Weights of a small mixture-of-experts language model, trained from scratch on English Wikipedia.
Size: 13 layers, width 224, vocabulary 11752, 21.1M parameters.
Experts: 24 experts in each of 12 layers, 64 SwiGLU neurons an expert, 4 picks a token, a sigmoid router.
Training: a variant of Muon for the experts, 343M tokens, 5236 steps.
Below are experts of layer 10 (counted from 0) of a mixture-of-experts language model. Rows are named router (the router's row for the expert), gate (a neuron's input weights, with its number), up (a neuron's input weights, with its number), down (a neuron's output weights, with its number) and show model dimensions 0-111. Each number is 128 + 32 x the weight over its row's rms, rounded and kept within 0 to 255. Numbers have three digits each.
Before each expert's rows: "comes before" lists some tokens at least twice as common just after its tokens as in all text. This comes from a sample of Wikipedia text that the model never trained on. Tokens count by the router's weight.

# expert 15
comes before: " the", " to", " a", " in", " and", " that"
router:098125136111069147132150145154054143085122127090118155122129202169104156080123146128103157125164173127095173155149134100129156091083160101165108126102146107156143096148100150182170089096124106070146111166100169122143173151137127111093129191131127150156138197132126103137107094121144088140128179172107130113116136154129136037137082115015
gate0:113149100115180187174139167129187067145116111117132148106153183107085110100174090165133094094134079123180116163123112120106112093099110147120121185106123130099129147154163101161155110113135079119125152152141152143143110199148186083147115119123150124128128172081137132108124171150162170127153142109126102150192141096163104099129124167137
up0:106119090153121152121120122133095164113171123139124127092223124111091211122122116158148170085142157155169176129141111136147127122148177130143186143159108121135153092155120206100137151097165104112166088112119167161098112127119106114064187177175082145126106120116125112169094121136165164128116163099119200152117116134093205162119139148116
down0:135164168133140131178113127132086141182107179110117182161135140108124063108061113088111118094133132109129142133126125153117101167160151091144123151178166130120128131179149145151078151112203119145046097110110184133086133159173155073093195137123117064143154148149103127093101157111110125177152127084102137121146106148091125076149111128130
gate1:122132141142096159091079123142061074121154114123192143150142112163127183141118134118194171095118072111143165143111145074210107126092139036126102161157123118114123105182134162100143110080123177176122191094122102124176197071092149083171125156094135088130152103073087128077223169126151156139078130176125121132160124151109129146147147080170
up1:100093152203108157125110131194051146109103084091152166138116169183149127044113101153136166152099098126113100165139132105147125119101101144143152088088078115173133113128121123130163147092113080135051090099117067194146163121135136162148111137151139079137141071084116085155114156100130120152106147185097130116115161145114155055120112062037
down1:146158136102153104134129152101097130121114119095198090073126114107128158099151122124090150179091119119129196113116171164127153127131141072134128166090105113060131086114091088126104094169118122132122132154157119123137093121156112065062154107127076154164161141131111171109163119116135150101148098154132079170165175152119127159133122088146
gate2:101098119102122157136177157106112154093124099229139200174114115108187155138099129096143103134089165097118072105121128101128128192160055126165115193115078143146176162147109114123131101137165177070161166152110135201146133104120122155153095111114116143101092176120126136150170100086166141139145134076145144119102166111114147129135140176099
up2:140151149052089210094120109151135116129147112050168132138132143111174182177079123118100095143151120134088180108150129094106091138100123069162110109142107097107135149153101083120115137135105128172151081128141112159155150153148127122087113193122066097148150127134147116113140123137164109097076112153137168140160081137092161155125102161079
down2:154152146172122160166121166145118132128127152148080128091142108157125121143092104087115169163173162150151134125159160149175104137143157080130121104164135114106144074113111127075123079147114132151150097128124123132166125166092128168103121195124096132109134147041149119123106204151136193149094097119166156174189114156104142077107135152143
gate3:187134145145155134137121190153143145127142113117124079116124142117108154112137104111175164147131105151129198132154088125166108109132208147188109120114091169116076079085155119112055124083123083110162133147112130125145135095145126108162154110147080148094163143157103120117149177129100095103116122102139112134114112173123145156050126178142
up3:137185091077153091136124129115105092141100096107092106153129141138169124142091142112108134097135099099078128057101092204116099177174142072081210080167115140186127135147154069119113102102110133100142161130130152148136099136104119136133085092156126128170125127090142122149147109146073097114195194123104114119056094162075162129155119130154
down3:140161111147097111170129148085145106190110172139132118127086092160153135057177088183143095127100119115097182068109110105159171134181142151116109134165155136127096178086138110118139114087113066123121137152072153079067124165159124102204115072073109090143129123125125121140116106129179130132141122176131105127071158072074159102187115106197
gate4:169138112174145077063102113134121204115150134146140127161108193097128161140176140124160171130126099171142120169189068121171170126098129129158065132178142169165094186164112082137100103147144147151093136181113138144202136122125076162165165114089112193141127155144166120096139097128168127066128202125135139124113132170171209103139089173097
up4:052115122129064136122090057116122121173115117104162092119118142117132201077081119103136108084111069112135080145127095155157064084077115087119150127165116179079091112120088083125110129070077103084157177135119104112161080149102122155107155152198072107139095160098124076048188068130122147107110128098158119160156093103132116101181062117134
down4:142120153093189108127153126193110111150108162115100066136161109169120121113154112104196084035130115116119134151093094147141126133135065165161133122143119070108153106137117151135133124123124129192149155092121111149072127150160114109147097100114189079137171084111169068134121122146101067061120110114164133120067157123118110175221092114104
gate5:139161121139136093060113070105070134126142132080103068122107094155163138117120159145141118163087113164164100125119156108053058153131103161141167180155116154104134135139134054172103144158114143086137159134142087130123082092087129074164042124109074108104090101116101081116108125087136144084152113141115136191131144120141166093079135159103
up5:120099132103172143193141197141116150188189112174177144131164132168063123103144102135169131110064122123111114121122095176112134168064167136132115088172165080068108102140110129171094176188057124120108135139137100127135154192105169113094136123090078129136100127148129185143158130133094104132155095139122169078137134136141136098149125159147
down5:139135123157117147173077085076123112127086116172137143142201170131122124080163137090158165115134121176126104145105094095100087111093167179174097060150116101148075127098112100200134138098122122154124139149162166199098089104097141134142205172161048156166119118113131155190128065131118077122158188137089109088097133118149167067147107156070

# expert 8
comes before: " |", "8", "9", ";", "6", "7"
router:103169096124144104134134174129073170141153127119120089120123102133036185042087166175097153142141126129120192175129091079149111091112132117112089140077133129134105102151070140153154081093147091097133097153091169108068176171101109108128121112110171127141096084078087114102098183136123084134099173132155123104135144193137108122079143146126
gate0:176127129081166162123155183144109167169088097127073146124125106092117142144116148133091079119224104127135106118081141168163089060108112120127157154123109181134092092174088119195086128125093138123130190116138130125121101070174140131091117188177120138107101112152112181170147122145119135136139143138143201102151085112120154138086166195115
up0:150120163112151119064195083085149144089134112120136140112161136111155038135105106099106133153143125177132153144097120094121127153113132144133040094146105145130147106157177143198110047122140108176100154099116125154181100159119112163138139117084097146129158145132149143151161136168142177163141126110100129194152108080152113164120095120128
down0:100160100119125122122121138123180102159102127124115124127132167050131107100124147151147119073137100077180129218179120133088139116150150137089141098137129061192117142073114133146074077181158114167149140152124089097126127063122137086118177143171093180087062141152161183116200136076125112148162122144099103106120088154146104110157118135145
gate1:124165140083116110130143103133129110083151057172154152129078082166157166156090057084186157127092098126136119135083123163116162119147174060158133188079142093164151107107147109092169125111089138062157156122148092123152125098095132174094133098094154134182152139132126142092157104184139185115101224104166135093094132100102161127085121115116
up1:069083119134096127117179137132129109142119071101130067147116187121110134173151133119154123137158126157115082129135066165098111118126104120122047121106154133095130208118147121103118059095116168098151153172070092180111104175061165146152091116061129193118131138092121104104094105132088066182151090059134151088129137118124106121088118106155
down1:141178153188161153090115124131105117099112141180154128143150120159142092084127134147141198103159115117100052162116128129148122188142120149192074130134107081141120125121164108148156128184167153193102102134190128126139090108122118135129085131088137096083071121119129093142161138174057116139092110110227119112130120124108088167110096145162
gate2:095131164130160136174145141130129136147092200162048126164113139106110114127093108194207134135117141159102118145125171162115104159124125111120133155083116107088160118114116072128144107173111082125160150132057089132093185105139098167100145151148044103155169132137130117161140067125121098149095102134055112109201161135125129101117106076177
up2:125142107125154138118124136124094160082154153116153137158110134199159116084140120126134159162187133136185110092110177115097095113126155081162157108121116121119163060058113086156103160096190141125193147126095097098065122129078098091152133102097099111153128114173152149130138109189186087098167112099117162190173151134136161138133164136147
down2:123179132190147147147112116123126128138156173140113181228106055172067138109148123119065145113116131101134062161132165177160149087128112101154136108070117096189125110088145151113094146099057077103099105160149098195116162144129072167197130106125124147158191170130157103140179111126151090105157145103152148144169138104093162120062133091096
gate3:097084088116086163096156126160143141126161125151089168140150132130113165115155139130182156094146113145148144129109102127201142138146059141155132110171107119119109120161139118094173078158096088111165108145113118077111120150097194129106109154138069058169143136126101152114060175205158105074178134085096162187113110127103131147165089125103
up3:113137126181144201082151131154156174067122126164169153069128141160130091125147135187120090182190172106154149108098075160184118132133169077112115136118158176134164103115140098168146106112131150124118146197169174155188125168116107108134090122128123111129143146116157074114059102123065110089084143145154147145087112117117128178132126031150
down3:138196169150124113146148089114154219112164162117155094124122099120103089084139153129094132144099109034141164132096129162128159133134116192100156078077184078129114134155132117085157094106116199063146136157111113133081129171126118145132103076142162115111114109128163108105117149084191141122163152112151090061167098139156116131130117120115
gate4:121127066129165107138087105092130121149153102134093085112100114092000189089059135135065128120116163138127126169134116188143104115133127068118103143177108136097092119121118131130118065149191114088179154116185161144077106120165124082152151076119105156116122121137090125099111145123118109162142130155136100117141128121100186094143171124126
up4:153139142138181098175116180122144102119128155099092126107102122180074162103119162117144098143149091124094184094112114113113161138157151083176167163100048172154125132136030117105138116143131112084100118106159101109135101084149178135092137102123182134158110127129142103109151131099100104161197061130131163042148173159126117123091151104176
down4:166161142083159160129073099106137128132108092141167080119108142149219094152166148124120133151184160089127133155114115119184114099156163109144118107094149120140097159082184096125070106128109146098140115060116171112161126165120123163131145141102177093144112127101122088158135111151138130123141140104097129102139052126185054093163134117094
gate5:184173099128127144124138125137079099133155116141093149196169172183093177142099093126093165113133128149119162087160136127161135150088052105094091134132127107143132087117149164122100141133113148109166148133136118125115110129171162139111123133137089108101126108077070204155171103082114034143080119107099106156071102140160119152130158090130
up5:091113058115173149100142154115089123126151101121094145126158143168061202159083131130135154085204120168119130091133129126132176131106162176120113108108142154169122141132136181147126095107073113128116173104087108108095139124091183175148111145090098183155106137131135084083115138126086089179120089069126078137076155161068113184085170191129
down5:150157197132186144152115094079170176104124102164173190139099143143176181150105154174168124133093125152129100103137090143093168086147077149098133123129119093170155106130124131124102134129140139147135157099100150125117179084089131116150143148137109150145143133067120162150169120096116151115122099071135074168116171189103190104069164153094

# expert 16
comes before: " |", "|", "-", " 0", "=", "}"
router:041146147155114131150141099123109146170093126070091068153190151154118189060092052085109124106164111140148137155107173133171096123104044152170118126120152104157154113130108126114170091136099091110098112196088141088064120172175131102142158139176177105163133144119196125130079132163087151138133153076127139102089111131096124097160050125074
gate0:150146127161126097157102113131155161164132142121112100134119122080158163111162089095109135136155122163094094112140165108098146130121145214158149121163177102196139163123122114121140110119129088059163089225120198144123168138116099137145126151146054166101121195220127108055126139151115137117175120132142131073165098118204176179139138125095
up0:156125133123144128092152100125122117175099160153149149188172152107075179111123121071110157153096120103109102135127124120148108172074049130168129130135200100115164116129095138100120197105167153118088133109161111073198089136141104061079194142102085046097108084110166069106121095158125146107159084167118156201156092119080105145155095159098
down0:215067136125108087149114144114125097113105135121126139130125092063071156087035090100092081128079147121091097149131073099113081130150144096124094106150127173093133080108113099093103177127185098167111081129143148120107151125167160179088117169188155132131140117164132126161137125140127173097177162108094140102187088135099207130152131181091
gate1:057148081163088144082125156066113079106134115093114153076142116126127109093145153113168139078110128105185078147149080148137111126114106149101174129176126114125077143130129177105123130117147137095089129139192173133119166132164119088066202051088128118092138101083124126175106166093197170042099105100164118113071133160104138090154093096046
up1:167166137153110119147129060136105105092159089122194164148162161095122155114138124114097085188093094118091104141123089114215136116146075100160142135126080188109189165085100146155127131123144093138088136097136177140168104115118141122083168163157115141114157120150160144164038111155089127166135158135132177116127144144075157103092182124131
down1:110109121151166124183074111158157123136153114157087094141051080117076137114161147112190120128096123140195046115158145130155120102098122103137139148136096162136139136185071151080107143101151093104113119108162098096175104051094149137105104119144137188170129096162157119174136098120147169119080149148181143190123104145116100089122182152138
gate2:132184139054075118123116140156096099149130187133082174106116199167154143099107071153160179115117091139124160129108089092116119134148186094139080154166130109118102118099122087154112127133065139155131071167097122142104174189090121071118089128176100100171150130088154132170172111172092098043083125105122132062097113111106179152146075150150
up2:114107128087160099127088171051085129136187143128056172146120154153115085119128158131102092138160098084075061141131131119103148115103110098112168192077132179151132134099184145138139137160062140125164147157108141155079120118092138173146147143137130136152119121104076147130162121096161130122146076145082106063154130140096125199098217131115
down2:196107115138075135088099106159110118136125104138099159166158162101115180140152129114126119119102142139112137151088092157134140106109105028155135172088153147136136137115185137143099180105134102134145070169128103175137109128120119091125155116109162092156161132127139140153158134103095189208106099127075133130116133152095136140080105160120
gate3:105134119117079136120113094147153075147117140102151048077082135113129059091096124136166079132091129133160114168144128119105144096105073100093097125111104123115152159120123152149148111107099217113082132094124089127162060186115148114159153121145105132163089131180124152079107108151106105123137155117059148132183074127171111149107116147113
up3:082091152147143127059094044129149146079133149085173117138138153116065137101138073073106105145147137154188118141135080119166111095092066129144139072129056108138062049077182175158131062125095139121184151100131105136150121113163095113141111136104089142090101107120122120145146136087166181155153141126124112137120097199102180083128171105110
down3:086065110146085114164113099126150109137153083124115120118140063161154095104119110183080070117188165102164096138093111168132137137133125112128105153068188133125092087150172140125098138155115144155102134110112184147146141184120110061124114129116069101084156103209166177173169138143073141119143130081150177120164085133129151183075054138116
gate4:193080124132199093113145153123128143200113145139154129143119134115131154098152119120170151097119127084084168212147128149114123163110154187123139159159104118071113063139128105125132069097139093106170160167140058096086100172150100161116153137128116144173165130100182119131142136150128151117121165076121125154138121180091100115102148169161
up4:076154104105171155118130129133126123124144186118139132120153198120114182104130100113219072144105109106108099154161133144163149157114124168179142148165105156139109158154095108139162173104170111120038159145142203123148110175167098195092167099107114132154117068153073120154044094143186133129125064085181165141154104156208136132102129188086
down4:164075093103091119152127094116124123164123157159142158173088140108199137168112133094125051172149103083205172045108183092153143130087163083137174149179124125081111102169156184103077070081143109136111186132137135164108117082094065105119131122120135143173099083139148118128114075103146092091125111114047167158156149090137140124129130181127
gate5:127132131166116128128169119142159122104137129090066125172112129156092131166116166188113160147167119070149097129118081136123107139123122123148054131185108167116111148077125154132137155114111168144119132172156132071140132151159159199162141161173165122132075136107109100127138098133118091142120159091136177157067040122087119120109105124103
up5:123050162142152107122105152073067139121148143146139174109106122084175124161142106131134080126122160124084154162114126143142128108091139197129159120100108118140118146196149129088174031161094158148131185080119084136116121166117123092133149202132141137166157089155122128135170067105161140137126102171178152154062133161118161099142153201143
down5:095146156126154096166114098178065112104080137174136071090109087113107106181124101167150108108108102130156154132106144150183117080140084112074125111175149105046141140094195106109123091154115180110106054147101123123140175144150116114108092151100168074136142181110135128109143166156169130101132079157176139140097141139115041127126160144178

# expert 4
comes before: "\n", " The", " ", " In", " It", " He"
router:115109131143094174087116117133150134084123116090120080123130207127128162061089163117093163165155127198152133132134065129165097071141104100190049178115129081146175120118106159200104163102098152155145101158094177143095165194084089114109088130117070192132119147102065097168143102147067102058096138155091093093085130145156144115160079120171
gate0:096136154138117177120162108098163095133148099082170122081097141108106140112053151072146142098104078140193139173133177168145119079131064161134123184102098081205125108083161145105127081161114169129099153188122086116128109183212116110118153144108131114140138128113171118132182061088071162093122100161136127143132170074135101130135143159151
up0:169125100142116137089150110147125166045156143154123116137117127158083085103121146101165106138198153113160119184148117082219144060120094164135127121127121178166100133028148213092079155103178181080163117125103114143145116108139130198150078113141104126155137096137128132166117102119076123140121170105157123126067101129179128137133131068155
down0:116125153126060124087172106096101155124168098137097129144118170107142129140130063062146117139189103159164128142089117159152169112080133159147131087157141102144106156141101120116116084188121114208144113100124106122074127122178159132139101160101127050110079149132134108082123122142082091063114167162161103129132145124092116140173161118137
gate1:159090083131179138105148130082121105093140109026122080069145114145202154118156097157169138127121208173182112119104144154101116125117111096127124122163165101183118172067109079085154120115098178121150125117101089082083182099150113135161131201099108136103169118063165130143129090086079069100144116130129118086093182150121088078127129154146
up1:131157055103138112139187120102103144118146139202079179101113084122120099125153123166155165153121008093163145135100173122089097147148107115124146130104082164172061122097095150108104118102144201130115180102093128133118139123132117093107123147140137143115196075115125123161152151174114150107136070195141114139069137104102133155143098140091
down1:106156124151155157096174109143133184111132121219116126102130102146182116101147180149131203100081122126093141133169083137130107113113122140126106132124109143130099178149123185149128161144090086124115178179089132114162130168093148148119084139107137146120101114120098075151115138117140115119128080143143109122133143095127138073125100089066
gate2:137136114153066125115152098204119131095194152049155078143144115126115154149112072188195150063103057089184133120123090126098133158130066133148113097139145152098123121158111097131131079079203149171160145139181069111152077057138108140078174112105143142134146153126088159092074135100157163181138148094181105113197111099142116072069109201137
up2:110126116127165105180148128096100095136136140208141164116120074116107114186135154086166129142071131159162107124171092123155178132128135165086162111160156179116172138108135157090107142168158112096138130099167123090165149090091144129067108128129167096145133149187175148126152151069087078080156060100170153132122134152140135124135174111171
down2:111139146087096162100107125118110129122102138129104144191150124157119158099131132124117166144176122145154094168144130134093121130120115125122148109112144153145129122135104145128115097145118124120132123146131146133116172138137110062132104141121127155146140098136140109122162143114115150142173108154108132105118142148112138129096110106128
gate3:122163130175125072119113123144077160096142118110177104127118136089136124139078159133171131159109139168110151107159096137163135150080090141176110153099154137117122144118123124128142101120114110138097161150096170207115196145114139090108150119164187200098158100155151084107152129115066110123168124190186100061199087133112161127082122120182
up3:091101160187119130111110085112116123180144137101069098056158091162109177155123167129138103108107129153113110141129114164210150130134092180110193099176104103143102105080091094102206119090092117094170146138199124168164166159102148184073166094204166136144129100145103124098076158201114143153123174084122174173147127121108138211135140117124
down3:097101093019138094162085177138143167143044159097147149135167132165155201181173126169128103059165171148147137130138143109127126149169131083111130122113149085127101114149101132139153174118165176100115083138111148115185130151127206095112096098144140110087092108171144162093097144092094144094147131138153112136079065119141140122129104174148
gate4:157127072128141118118144126113152135086112109116131113136107190191127101109119144155133142080062100150112156134151085123146081148114184120164096146161109144102205167155065122179069108159097195150148100112155126145207130113166108089136092157102150138150123084118116100093074126188064058090120098189117127084150118141063099127177110134137
up4:153144138140123098098110085111106142159127186140058080071092117084154111135134088130099120109127131161149090107164113118111167175123099104185123169138121134195121101110069056155148137132083148115126200110120171173163189126067159114154148113118167173095044122127142075128079155108131177089126172094100134146098151087194134103111126150100
down4:128184167137149146158161139158180070183151107111123128156203137130107097123154143136100113141152094141176116092088121110100110116151110133069129060118164086166104147129156124169140097157070139131126181152124173137141190169099121111146137092130137129122152175124107114142081162073148181138103128108129142142176139142202077053099134116135
gate5:109121152175103182112117145162152130129092137152098086084167173100109157138104087157090090080157056124143128171126094094121156143105142114123107165175062151116114091111115115180114124124161120135141133157092209141162096149117104158103129078131098141128106191131132087134098193115106109126094153105130109131078126138125086204126066204141
up5:076131101157159132134144101143123085106137111042132135144156144100133127128130130179032103183120126176064088195115130106055130165117121140163117146165153157171151105081060125131125078168116112183175166175148138116085121189110101112136107118147081163103129145151140114135110141134159134083120078145098115053154149103109110165177079171141
down5:121165138161126099139071158085161101140090117136143110112142141160134126118133150121113123102114132096150088099144138106086114153106154159131093102109111093085093136109153154129067161122068176139155079117116100204097037228088171104077097096154149148104056101121090144180144174147102171048113169096111142161128156146135136161105139112159

# expert 13
comes before: " the", " a", " The", " his", " he", " He"
router:126073146144067155128145164121074206139052149065078128135118134142081142117081170096072149126163110170114095141147122104121109117137115105130065128079109119142153094166078092178155146119107109083090113106133174161136145207126134115163104159173106178167085133156104094133122137117165126153136156106128125095109109136091187140142102106141
gate0:100078143107068160138109085134092125115117153116109136132127173138108157207100173114082112158195109153147105099141117156125134115114127136127111128116112146104169089135081116138104247057065160160124187120143146153178195110076166114176125122114129205135097148123108106078122144102109220115125173135105136120113113125071167153126114139166
up0:132124123120109078159185089181131127151080137140077146146112148151134094147166063125129139155111141083136176068103151097166076160115084185155043114127093128182107148155148103121089112078098136138100104069130120156089062145107144160196144112146133093116125122077105164136079138120125184175106114073102086108134159102100156091125065098113
down0:100151130114149109106123104153161141126078114109136099165105144207175097166161101128096142161152113127173168131142105174114109127168148133089108140090092132126123129160130065208133137177125149117165107129125162146067119130198145094149113144081171110105153106092166173096106176122066158079104134153134150121103111099122102125134120098078
gate1:093058166175171129105048077124134198144076187121118144167094084139206117108116083169065098111123163134156166082137129166125130139087168111137069133137116135140104102125117118145166201169165152128126174138121203147140134136132158099120133149114115109170133122160153117115150207087121144178096093126191106170109132140147111148156133181138
up1:123100144131168098061136114146094125076142159093074102110178111155141096132117134096167126103135166122141145183104107107153112151166100160108114086170161155126128101134112137133107148131117139131096095139176102183162223145122136195096087152161109101087088129130092073137131169173137037125098089103097109093088102138140137199151138126100
down1:136157150188175123121122147098121133089176151126092174150117153134158175115148127141123109178135090109112112089103096143126126060119118111094111095168105159136123099108098139169121134080147150130102161148102127096105177176130100151052123061143169099100113126114140118096121146172117111002063193094157143145105099112135178103155118132046
gate2:137147142064111155144189083042044111198111094125102100133174070096143114096127109093169146148115098122187154125134129121163125035164122154131151130096160112125117162066132157163137184149163114126092156127121126116144122154117175148122210124115156108121130215113120129143099145094132184136100129153120166104141099058070151116074162159119
up2:109102127163165160150104125123137133108140155150104107156138149129133164140098164111077108163154154107189128173107128116159106121154126161206132135130144111186149121090101124122096162163089122119066072156179129135138191167131149092165117089095166074103201081146106126107203099129158145115116122106087161104121082173060114119131105144153
down2:190091105125160156147144073115062142116136141089117159104140133124094172090140131110132139107157169099162090116092113110127126153190066124144149089043135156129128177138154166104110082109147150120095133135111091113081132133089039187148149140121191132099146134103164157126097088110123126162145151150062120114150174121118160143075110138132
gate3:127143161195107177174108142210139152128126115146117128187136113086123091128080144100095164115142080130194129131160164104110156118161122113160120096088117143202148144129087126154144115188169099115160144141129093133133121151123142122117106138085084084126084237125125118064085152156187076119095154190136153097168147108120118106139136170131
up3:098149082142070155188136123075131053167073189163123126103124151180090131104119124152107161157068160086130139144132183109150165151095087085135135122136111087122119075108146120144119189116080166114111158143103217099108129147136159148124122148165172162120167115160110146105176141117107133127071179155087105120151125121175085186084144103131
down3:108132222157158127152112123152118170102122157124121128111093133140154153141081126061150122083171090123150078138124118159119143144125169154136132103110108078116108108079163151168104131097154164147109145124126040112135120150124099143100137119116105104070177166118174090084053164157173085130104202092140103126136125103107163136119159119090
gate4:141134156133111110148138111144127109083107108120143111143132174096076119141157169092114178132156108116201106138116115098144146149156074125122157078109089158119100160069128111190124152068157094084175173096130142145119104084149134091129135108134171063136138168099126168120083147102131074180145240164144105145141142126084111086127094119164
up4:141060084080113123087099151107086155095103122155137122111156173165068113112132133064155150163112164150068114126115125136107195130073103136078114163149110126130090125205096089098109113083135108130083185120053150171153077098101165155152121030140134102132100150158138149115133119148116055141148171103116158150086155152153104131167182158143
down4:110136105150094140111123153133060158087128146054144176163111186122098128126115119154116129183166086133135152121098112127126117092101166088165114142091169134158167171134122150146189169131172200141155144151123102154098129153145110106090106066123189110138166098162089138097170128096149119146134136224144144095117187112158113178148145115124
gate5:067131090097148181183143157083103104151093153068096110110096181140095134113150174150105059158144186153161103100108115146091118153150144098068136119158084228121123135139102122172134172120100106081155200101146132140138139128078123106176111113093193126116156080109065136190157139060113160108080166155160127082136149171097114142076142154118
up5:116181170167115074130078157071099151061118130137146072117107141147130148131099140102111090099132103172145080161146064132111172140110141187170120137184160143149060104127114119113180094122086094207093129095152093140166139184137142105142096085171176152130078108095161127113113117158113119109120096103054120165120138137113107155125103125115
down5:157168151085039079133145170107123200102104106123135164147125145144119083103154120115109150127164138157090105097205190125106099152133121109113122123095162083125139170112154151071183090150120157152131103121080157125132165151066088115122111107143140167101098119122107149155183119131100164162223127102140119045139077158120170212114075091143

# expert 3
comes before: " |", "3", "4", "2", "6", "5"
router:133096074143067093081098150108087152130124133136149150134153094148099159069140168132072143144150147129119176150153121084135110143158148099112090076121169132160110136167123174143165135095142083140133078219107159117097203197101091122098120130180198164145085128120135101151071136121068128120097187175136130124092118137105101126089133130142
gate39:112139153125070121106136086124112070078097073118094104088085105157091172093115144118139182134143107116151137077129139099097149151101159123122087118104071143130102089121151129141145108118160113144160118201099113090103161176084079142037153149160145141069101112108150088180095157058130111178115139098163107120127077141181154111170143143168
up39:111126133170164128109093194135182157149074166165106127151128200147154092138146085189130074092112133169100166138132100155103116149101140139136144077194094142132125089141157112118054147148155146170154080118143141154097113144112172051075081134157060127122101094108055126110104075076158060118116121127114161139177098129100102102056162125114
down39:123119147114101062106075116133125192115142161086052133127124140115090107121166121134126112146121180151172153141186096061191171081077156152138099159114148130176140119130067137102098149067121111092156113160134119121128117139096144195144077157145187144156125094136133125135070149133149139145157127147135147165163114119078142066104135161134
gate40:075068155139085127131127155099136115123163091148067146101154106125175130091090041102102134123097083095159146107114119148114084145134096141101109139163112131125180183136104160136131170156154160150109155211120135090134050206127173115092129103135135095141154146108114120180125104059072141079194106139118118077113129140138108117079105125168
up40:143120186096138155085138074130168133102164074107089109139207156149119165122131122125074114096072122145102157155102180163064142079097145119081130148166112159135091143105142098188107097133123182131118134127137114117124133075062142147175190144104134116129118088129081116136223042152186093155131142134143163094111091179138149063162153148151
down40:144140102146137116145124167101118074131148078133110125092152168138084093135177103106124149092118105122133142109123111180115166106143106092088151102140151131149121104138181125094179089141132081208102151139145191144184104133065101134072123121084069061127166101071078159123078173112171151130093121108072143185072106133129182172128110097105
gate41:157142133162106135152192197049148096151117151122128129129094127154112208196115122154071145127088091152111180178162185122128179121203131109138170099120137194077132097080158138152116119059084136095137099165103095156171131103118147176205134178168101134173129138147109206145080194153159106123075116127111122087151150139114121196124131146126
up41:064142112146189087098108190197186177166141110139127123150069114143129104089084187096148133139073147088130099130148216088069180077139122154111133086125139109097115139156127119159155127109146141101151089142167131164113154135093172132135161123124194109109163119187146158140127129115176081118075087177140127130096095167107116184105086164154
down41:127150127131174151144094194110169150128071118166111078150180097136102156148094135088118127170080112077104096165128150194113104112086085148080136085171142125098108132179146126131197131093151087142162078132138091118125144156078145164171097140123231140129142150176141157101176119129166156160140143137144083105114064175127151150103130088123
gate42:162130115105098147137174168100126123159187158074123172125062117168047154090139162084088148068227146087191171154087167134112158148084173112137086114160137097115063113110090131152150116082146135147158116147104074110136086125140092098099101112097081181132138107078118136095139151072133079084117127163101102137100144073113151115106136163181
up42:141175132100098148083140100152090142126114148203125085112131128063178136163126175163113118137144176139117090083173162095106110173144156102161134090090125135191169214155094142119112140149130139114084174085113125118176144068105133157150100143149183164160146134142156130109106141111144134131125108143158142133179132141055139154160177148092
down42:106167120133075146133143071138163153149170108148151122108093131199140089093121137185078109153151126108151108156149117135142132141098160183075110159152155109139103156108109164163162116124097130185104103152165120159161137178195150068132117138086173155091123093118127161159069168143113109137089114097141169140175203130172115116060106133125
gate43:152133110112120119084172136123156112123130160148121093103113105076180183105119129101109128197140150203134183133219137107167124118131112102142155166122171116111128126118103091110102110136172145073155142166154172119149105115157137138140120082149111183127122147090095171080111139169061085104176166143113121131091161082110098102166113083181
up43:104148164116092149199165079144170149148138131180103144096095141106131120134164157168134119137134119087191135115125152154131116117182095154119137170126131130108196114147120143102066154086137158096111153099173077089126179134186198131168106102137128116137093145159128128043115129176183117142181120066142124191118151065128076113108136150142
down43:109153126098177141115085179166117138119099090093139132104079132117129138078109166140141088121119094118106100136080103118142167087159157135095114180126134139117063103137135091118153132147138160135131137106097138075124131172051107152102149164152141128134118066093106121111131185101096108112132145167164151137154123123089106079126180147166
gate44:108109157138134134098133148146066159086125133121143138115110177103137081131084141154176109173173105165154093109104128080120107129102080135117069169127127098113101151086125162113117164133140102141173151088058105167179175184107137102100112094102080149103109103083142074206121139117129142146115217136122142067151135151153157076132062127189
up44:127102128100113141161156060128154153165144080097162150097161135116137107099140093153107150091053233156108166119150066118093145139125105084121087108146149124094103085100153082160178141123154135066111194123169160171114191156113155107120111161136115133147115143162144136183153110130165122153127088094180133158145067110139174170133174153117
down44:136123071075120131157144185147131077128129154059159146114131059130118160106136110125171142162120141113154107104111161117080150167117116076200149138139133157160190066125130166169139126131137132132173150135205162156109123147124146037178165116166151227121147160170114174080079058095064139137127117125155115160119100180156167110127164184110